{"n_layer": 11, "d_model": 256, "n_experts": 16, "experts_per_token": 2, "d_expert": 256, "d_shared_expert": 0, "activation": "relu", "moe_layers": [1, 2, 3, 4, 5, 6, 7, 8, 9, 10], "router_score": "softmax", "normalize_top_k": true, "routed_scale": 1.0, "balance_loss": 0.00263, "balance_bias": true, "router_z_loss": 0.001, "router_bias": true, "init_std_router": 0.00941, "lr_router": 0.000893, "n_head": 4, "n_kv_head": 4, "head_dim": 64, "vocab_size": 8192, "norm": "rmsnorm", "norm_place": "pre", "norm_eps": 1e-05, "positions": "rope", "rope_base": 10000.0, "rope_fraction": 1.0, "qk_norm": false, "attn_scale": 0.125, "tie_embeddings": false, "parallel_block": false, "extras": ["capped logits"], "init": "normal", "init_std_qkv": 0.0301, "init_std_o": 0.00643, "init_std_up": 0.0301, "init_std_down": 0.00321, "init_mimetic": 0.7, "optimizer": "muon_variant", "lr": 0.0101, "lr_mult_down": 1.5, "lr_head": 0.00771, "grad_clip": 1.0, "warmup_steps": 200, "schedule": "wsd", "decay_fraction": 0.721, "decay_shape": "cos", "final_lr_fraction": 0.0, "batch_tokens": 131072, "seq_len": 256, "doc_mask": false, "train_tokens": 509100000, "steps": 3885, "dataset": "wikipedia_en"}
Below are experts of layer 7 (counted from 0) of a mixture-of-experts language model. Rows are named router (the router's row for the expert), up (a neuron's input weights, with its number) and show model dimensions 0-63. Each number is 128 + 32 x the weight over its row's rms, rounded and kept within 0 to 255.
Before each expert's rows: "gets" lists some tokens that make up at least twice as much of what it gets as of all text. This comes from a sample of Wikipedia text that the model never trained on. Tokens count by the router's weight.

# expert 5
gets: "s", "t", " T", "y", "d", "n"
router [132 153 212 173 119 104 153 160 143 165 128 159 170 136 143 153 156 138 124 113 163  83 130  82 135  85 112  63  92 122 152 120  76 121 118  64  61 139 122  92  53  97  69 145 140  86 130 102 115 142 111 128 171 167 122 134 138 163 117  59 105 137 144 191]
up0 [127 157 141 117 113 156 144 185 115 152 131 116  72 126 157 144 170 149 169 192 178 131 159 104  93 143 119 164 147  89 113 155  82  83 130 138  59 121  61 116 147 129 185 135 188 149  80 112 124 130  86 131 161 138 164 143 142 131 124 107 148 173 130 133]
up1 [108 215 176 176 103 183 171 148 172 132 165 106 108 100 147 119  97 172  82  74 104 108  94 102 100  71 127 118 113  88 112 148 126  80 194 107  94 125 139 118 128 115  76  70 106 171 116 117 104 173  68  97 105  77 133  89 143 190 136  92  91 138 126 134]
up2 [ 94 150 160 154 117 173 137 124 113 129 109 125 139 158 139 154  91  49 120  93 146  81 111 154 152 170 124 129 148 130 134  65 101  91 136  83 107 109 164  73 176 157 143 135 178 103 124 151 103 137 130 146 156 151 137 159  69 139  98 134 169  92 188 108]
up3 [179 125 135 151 160 157 158  49 154  77 182 184 154 132 193 139  56  86 129 138 104 137 179  82 132 165  89  86 140 146 172 123 108 112 128 127 181 106  93  72  82 193 128 144 133 194 155 138 128  80 132 160 155 144 133 130 182 109  99 110 140 172 148  79]

# expert 7
gets: " in", "'", "-", " on", " de", " In"
router [171 152  93 128 108 147 196 103 120 102 100 167 157 172  96 135  95 113 172 150 188 100  99 150  81 167  83 164 134 185 130 134 113 121  87 146 125 131  94 113 182 161  80 138 183  95 151 103  71 168 119 159 144 103 147 103 109 136 107 117 195 184 116 143]
up0 [115 149 183  74 178  94  92 119 120 104  98 164 144 103  89 210 120 153 105 134 163 140 109 103 214 153  92  72 134 129 147 118 111 124  69 123 129 158 106 137 131 206  96 143 142 130 133 166 114  78 122 105 149 148  84 178  99  90 149 158 126 126 129 129]
up1 [119 129 117  73 100 159 132  74 148  68 194 163 136  88 130 157 105 125  94 143 180 155 128 173 164 111 148 122 145 102  80 217  94 112 140 178 135 111 146 119 170 128 125 126 134  92 119 129 104 147 163  92  93 209 139 137 113 139 111 115 105 139 147 111]
up2 [ 89 126 112 126 136 171 154  80 149 109 106 177 157 144 128  79  55 133 167 129 103 126 147  87 138 178  94 152 153 106  60 140 112 114 140 112 168 149 146 103 150 163  83 153 156 123 167  78 105 128 115 125  89 105 170  65 160 186 129 126  63 128 147 139]
up3 [171 117  51 103 114 165 176 137 105 150 139 138 147  94  73 155 160 117 211 126 194 186 140 139 131 198 103  85 126 140 137 144  97 117  95 139 159 125 142 172 145 135  98 109 130 126 132 135 167 131  66 136 147 127 118 129 155 116 118 198 121 150 119 117]

# expert 10
gets: "2", "1", "0", "3", "4", "5"
router [145 169 155 192  85 117  83 116 116 154  76 156 152 155 107 192 116 140 125 143 184 168  43 145 116 178  83 177 151 119 125 147 161 134 116 103 181 128 135 101 117 196 117 154 126 122 120 154 130 108  89 200 126 169 119 135 153 100 110 125 125 115 142 113]
up0 [152 149 155 139 150 149 137 150 130 158 142 136 136 156  74  97 100 144 131 193 131 145 191 110 123 143  93 186 130 105 192 132 122  96 111 113 116 171 162 164 157 144 130 133  93  90 108 168 126 127 127  97 135 134 105 117 144 138 126 198 128 111 135 111]
up1 [202 156  81 163 127  66 139 127  96 170 171 117 204 169 169  87 126 103 116  94 156  30  75 156 112 115  97 135 117 144 157 120 109 198  89  99 129 136 118  53  99 133 105 131 129 120  92 133  89 169  89 149 105 123 138 138 121 102 125 140  90 122 134 114]
up2 [141 129  96 148 110 113 123 140 120  74 109  92 109 180  80 138 140 120 128 180 178 105  69 139 101 139 192 154  87 180  83 102 139 122 129 113  87  84 152 176 115 149  98 155 142 122 191 112  98 131 140 153 146 115 154  76 145  97 161 111 127 109 125  92]
up3 [138 133  66 234  76 190 151 109 143 112  85 139 122 163 147 180 145 136 182 178 124 136 108  96  90 103  85  80 136 125 145  92 129 134 137 153 150  97 132 115  83 138 182 123 111  73 167 119 159  60 182  99 153 127 124  78 104 147 128 125 165 113  87 103]

# expert 3
gets: "ed", ")", "ing", "d", "ton", " used"
router [ 99 146 114 107 144 130 142 107 108 156 150 101  84 216 174 144 192 104 160 133 155  63 125 124  93 170 114 114 138 176 141 169  98  60 137  67 147 124 146 110 112 161 106 154 170 149 116  66 119  89 104 167 121 142 133  87 156 117 146 111  70  79 148  79]
up0 [142 161 103 171 116 122 124 126 124  85  96 117  78 152 140 127 115  68 113 124 120  89  56 180 136 151 112  97 128 170 127 187 116 166 165 158 117 122 151 110 169 118  72 101 139 179 147  82 137  90 124 100  28  80  71 139 119 124 107 121  88  62 172 140]
up1 [ 88 130 154 167 135 143 140 178 139 108 144 108  98 154  85 131 140 155 190  77 145 176 161 166 142 148 150 134  95 138 138  85 114  61 138 166 105  70 193 164  97 157 100 129 138  71 118 125  78  91 181 120  90 162  87 159 100 119 141  83 140  73 145 175]
up2 [167 127 111 163 107 106 144  56 145  85 138 180 143 120 109  47 140  98 152 116 124  87 127 100 114 160 156 184 177 152 122 176 159  63 104 122  91 156 164  58 138 201 134 121  60 136 124 171 137 149 142 106  68 201 160 130 150 156 166 116  99  84 113 105]
up3 [172 201 112 121 130 159 145  92 177 113 138 177  69  98 122  87 111  96  80 101 121  85 154 108 121 136 105 181 149 126 134 151 129 123  86 106 120 151 116 117 145  50 143 124 202 123 129 172 162  50 123 153 105 105  95  88 106 113 108 114 180 146 141 139]

# expert 14
gets: "0", " ", "1", "8", "9", "7"
router [117 145  97 126  84 126 154 140 160 113  56 125 106 114 217 169 105 136 138 136 152 141  93  94 126 108 137 103 116 180 102  22  38  34 127 157 115 116  86 103 181 154  93  86  98 182 135 118 156 116 111 126 183 148 142 127 146 102 106 148 107  75  96 167]
up0 [123 114 175 115 182 103 154 153 134 188  57 145 149 125 147 145 186 106 144  86 117  89 104  95 167 130 121  29 209  99 123  92 143 124  82 179 181 112 121 132 105 200 100 126 167 119 118 126 130 121 123 145 126 126 114  95 150  87  51 105 123 169 133 161]
up1 [132 182 140 106 109 117  91 184 138 162 110 116 118 112  83 138 116  95 127 149  97  88 109  95 131 143 160 105 164 209 165 122  72 121  89 169 166 134 181 158 206  60 143  99  97 128 139  83 172 102 132 160 117 136 128  63 129 109  70 123  82 110 133 140]
up2 [111 137  84  90 180 133 185 149 193  73 145 155 133 145 130 155 105 139 116 148 157 165 109  89 141 108  85 117  70 113 155 161 159  85  89 108 124 123 144 107 159 101  98 148  69 182 140 120 156 154 117 168 194 109 131 120 197 156 196 170 128  97 142 112]
up3 [115 125  54 224 125  98 139 131 203 146 143 137 152 155 171 107 149 126  91 124 156 105 108 117 119 120 102 111 167 132 125 115 205  56 117 125 145 118 141 148 124 141 117  95 156 105 165 149  76 135 146 128  80 113 121  77 161 141 131 158 179  77  82 214]

# expert 0
gets: "|", "le", "a", "e", "y", "re"
router [149 122 163 178  87 135 149  59 216 155 149 120 107 143 135 162 117 123  96 109 144  82 119 137  85  99 157 174 124 118 107  80 151 146  88 107 120 134 143 146 105 129  83 152 130  67  88  98 186  97  83 156 128  82 104 157 112 101 106 187 177 105 159 116]
up0 [183 125 105 146  81 161 117 100 153  73 210 156 133 134 105  63 124 103 131 139 142 125  72 131 159  79  86 127 106 130  58  77 132 123  80 101 139  69 143 105  89 105 193  67 181 170 140 216 127 128 130 157  68  93  72 179 147 157 144 109 135 109 147 172]
up1 [142  89 165 187 127 149 104 113 159 131 162 159  82 139 135 114 111 159 121 125 147  64 128 146 101  99 147 110 139 131  56 140  83 159  94 113  60 103 154 115 116 121 185 103 138 204 151 234 112 145 107 135 160 165 129 152  77  98  86  67 161 123 131 134]
up2 [118 126 150 181 143 143 122  98 116  90 104 108 192 111 134 108  76 161 147 123  89 100  99 134 154 131  95 165 151 153 147 190 101 130 174 181  86 155 128  89 128 175 161 154 114  80  91 140 153 123  84 108 116  99 133  41 113 122 148 130 112 120 162 148]
up3 [138 124 143 154 117  92 147 147 145 176 128 164 147 133 180  62 117 199 143 151  81 145 159  90 137 109 139  98 154  82 129 123  83 114 108 180 140 116 160 120 143 110 153 136 175 162  70  81 147 108 126 123 185 126  76 115 140 149 123 135 153 120 165 152]

# expert 6
gets: " and", " of", "1", " to", ",", " for"
router [195 128 129 139 177 189 106  93 139 126 151 105 141 177 145 132 147 156 161  97 101 151 113 140 130 118 129 137 137 187 157 129 143 167  94  95  90  96 146 142 136 129 141  81 178 116 136 122 104 126 100 136 140  68 139 111 130 135  94 118 108 147 102 138]
up0 [123 144 130 107 128 184  97 123 147 167 137 169 139 159 121 175 153  93 113 179 135 104 141 136 118 120  89 153 117 152 121 194 130 131 103 140  40 129 116  92 162 154 203  93 196 165 104 127 111 102  98 123 102 126  73  98  69 108 100 157 154  93 167 137]
up1 [ 99 150  89 129 116 122 133  96 138 134  55 146 109 135 131 150 143  81 151 186  97 161 106  98 121 116 109 158 184 130 157 157  82 108 115 128 119 100 189 156 153 158 122 127  60 146 111  89  62  93 131 115 147 112 143 132 126  84 111  84 107 182 185 133]
up2 [134 147 125 120  89 132 150 131 167 121 131 118 155 128 144 113  87  99  96 121  95 155 160 165 101  73 193 132 134 137  96 147 155 151  66 175 136 125 122 111 163  96 104 139 136 117  86 128 113  92 143 153  62 119 128 150 119 138 137 106  83 161  93 130]
up3 [188 146  63 126 110  93 109 135 156  86 137 168 182 174 123 118 148 203 139  98 152 125 121 142 149 119 173 127 119 113 142 122 150 152  97 128 126  66 139 118 123 124 194  88 117 120 166 160  83 121 179 153 124 182  91 142 138  65 151  55 180 150 110 162]

# expert 8
gets: " |", " is", " was", ";", "N", " are"
router [135 202  89 176 145 152 153 148 209 147 161 115  65 114  67 168 125 185 162 169 129 139 126 173 116  83  88  92 154 127 101  84 153 104 121 113 145 160 114 123  93 158 107 175 128 116  98 144  66 158 153 143 156 104 144 119 179 118 144 147 124  24 157 163]
up0 [125 206 133 102  72 136 144 113  94  90 128 165 162 100 115 138 132 122 135 113 129 148 115 155 181  71 117 154 128 112 132  86 166  80  89 123 149 172 124 129 144 139 118 106 107  97 165 128  88 125 126 126 191 139 149 149 151 104 125 177 172 151 162 108]
up1 [149 197  98 108 103 111 119 108 194 163 144 143 215 167  83 111 173 114 149 146 135 105 107  76 170 120 152 136  81 115  97 142 129 152 172 120 109 137  99 128 135 178 143 165 130 142 135 117 154 187 108 115 107 100 106 123  25 166 142 160 167  88 144 138]
up2 [ 91 106 107 130 185  80 104 121 104 139 119 126 167 136 131 165 172 122 139 135  80 168 146 192 103 131 140  80 115 185 139 177 134 100 200 134 102 140 148 146 124 107 143 146 108 176 110 105  77  40 130 145 153 160 136  91 139 110 143 182  91 167  94  87]
up3 [107 187 129  72 170  71 105 130 115 116 101 171 118 146  62 168 145 170 164  81 115 116 117 151 144 175 115 121 145 126 152 177  92 155  80  96 192 155 164 102 136 127  77  95 150 188 144 140 114 123  82 108  53 141 123 132 140 145 182  67  62 124 146  64]

# expert 2
gets: ".", ",", "-", " (", " |", " \""
router [168 167 128 108  84 139 170 103 117 167  99 115 163  99 133  71 176 148 185 144 117  64 108 142  59  90 133 126 167 130 102 116  95 119 110 171 122 149 127  83 133 139  75 158 146 188 161 123  62 104 139 129 113  91 129  86 138 135 114 162 122 132 170 108]
up0 [153 134 115 124 105 161 171 132 178 155 177 127 101 176 132 148 147 106 146  92 111 133 141  88 143 135 106  93 144 111 137 159  80 174  97 172 117 127 101  77 157 160 161 126 127 177 133 142 108 115 126 128 136 134 105 152 100 146 151 166  86 133 162 104]
up1 [107 166 132 205 160 167 161 160 138 180 122 143 155  86 123  46 100 160 123 181 115 194 129 171  82 166  78 180  54  93 128 124 121 115 114 133  91 112  91 136 126 161 180  98 108  90  59 157 123 111  76  80 171 134 105 148 217 180  82 105 168 166 144  92]
up2 [127 157 113  96 144 120 120 143  95 136 141  91 117 169 112 181 175 200 146 109 147 107  92 116 128  82 119 149 184  66  91 122 149 111 118 120 115 115  81 132 147 116 100  66 165 132  84 144 132 121  76  60 189 136  80 139 109 113 111 157 121 126 139 129]
up3 [135 105 136 122 122 112 132  89 144 117 134 140 156  99 148 121 152 108 139 143 125 106 124 148  78  94 148 150  86 137  90 165 107 148 132  68 140 166 125 164 129 164  95 155  70 143 121 103 105 117 135 117  99 124 100 137 155  72 133 128 147 182 118 117]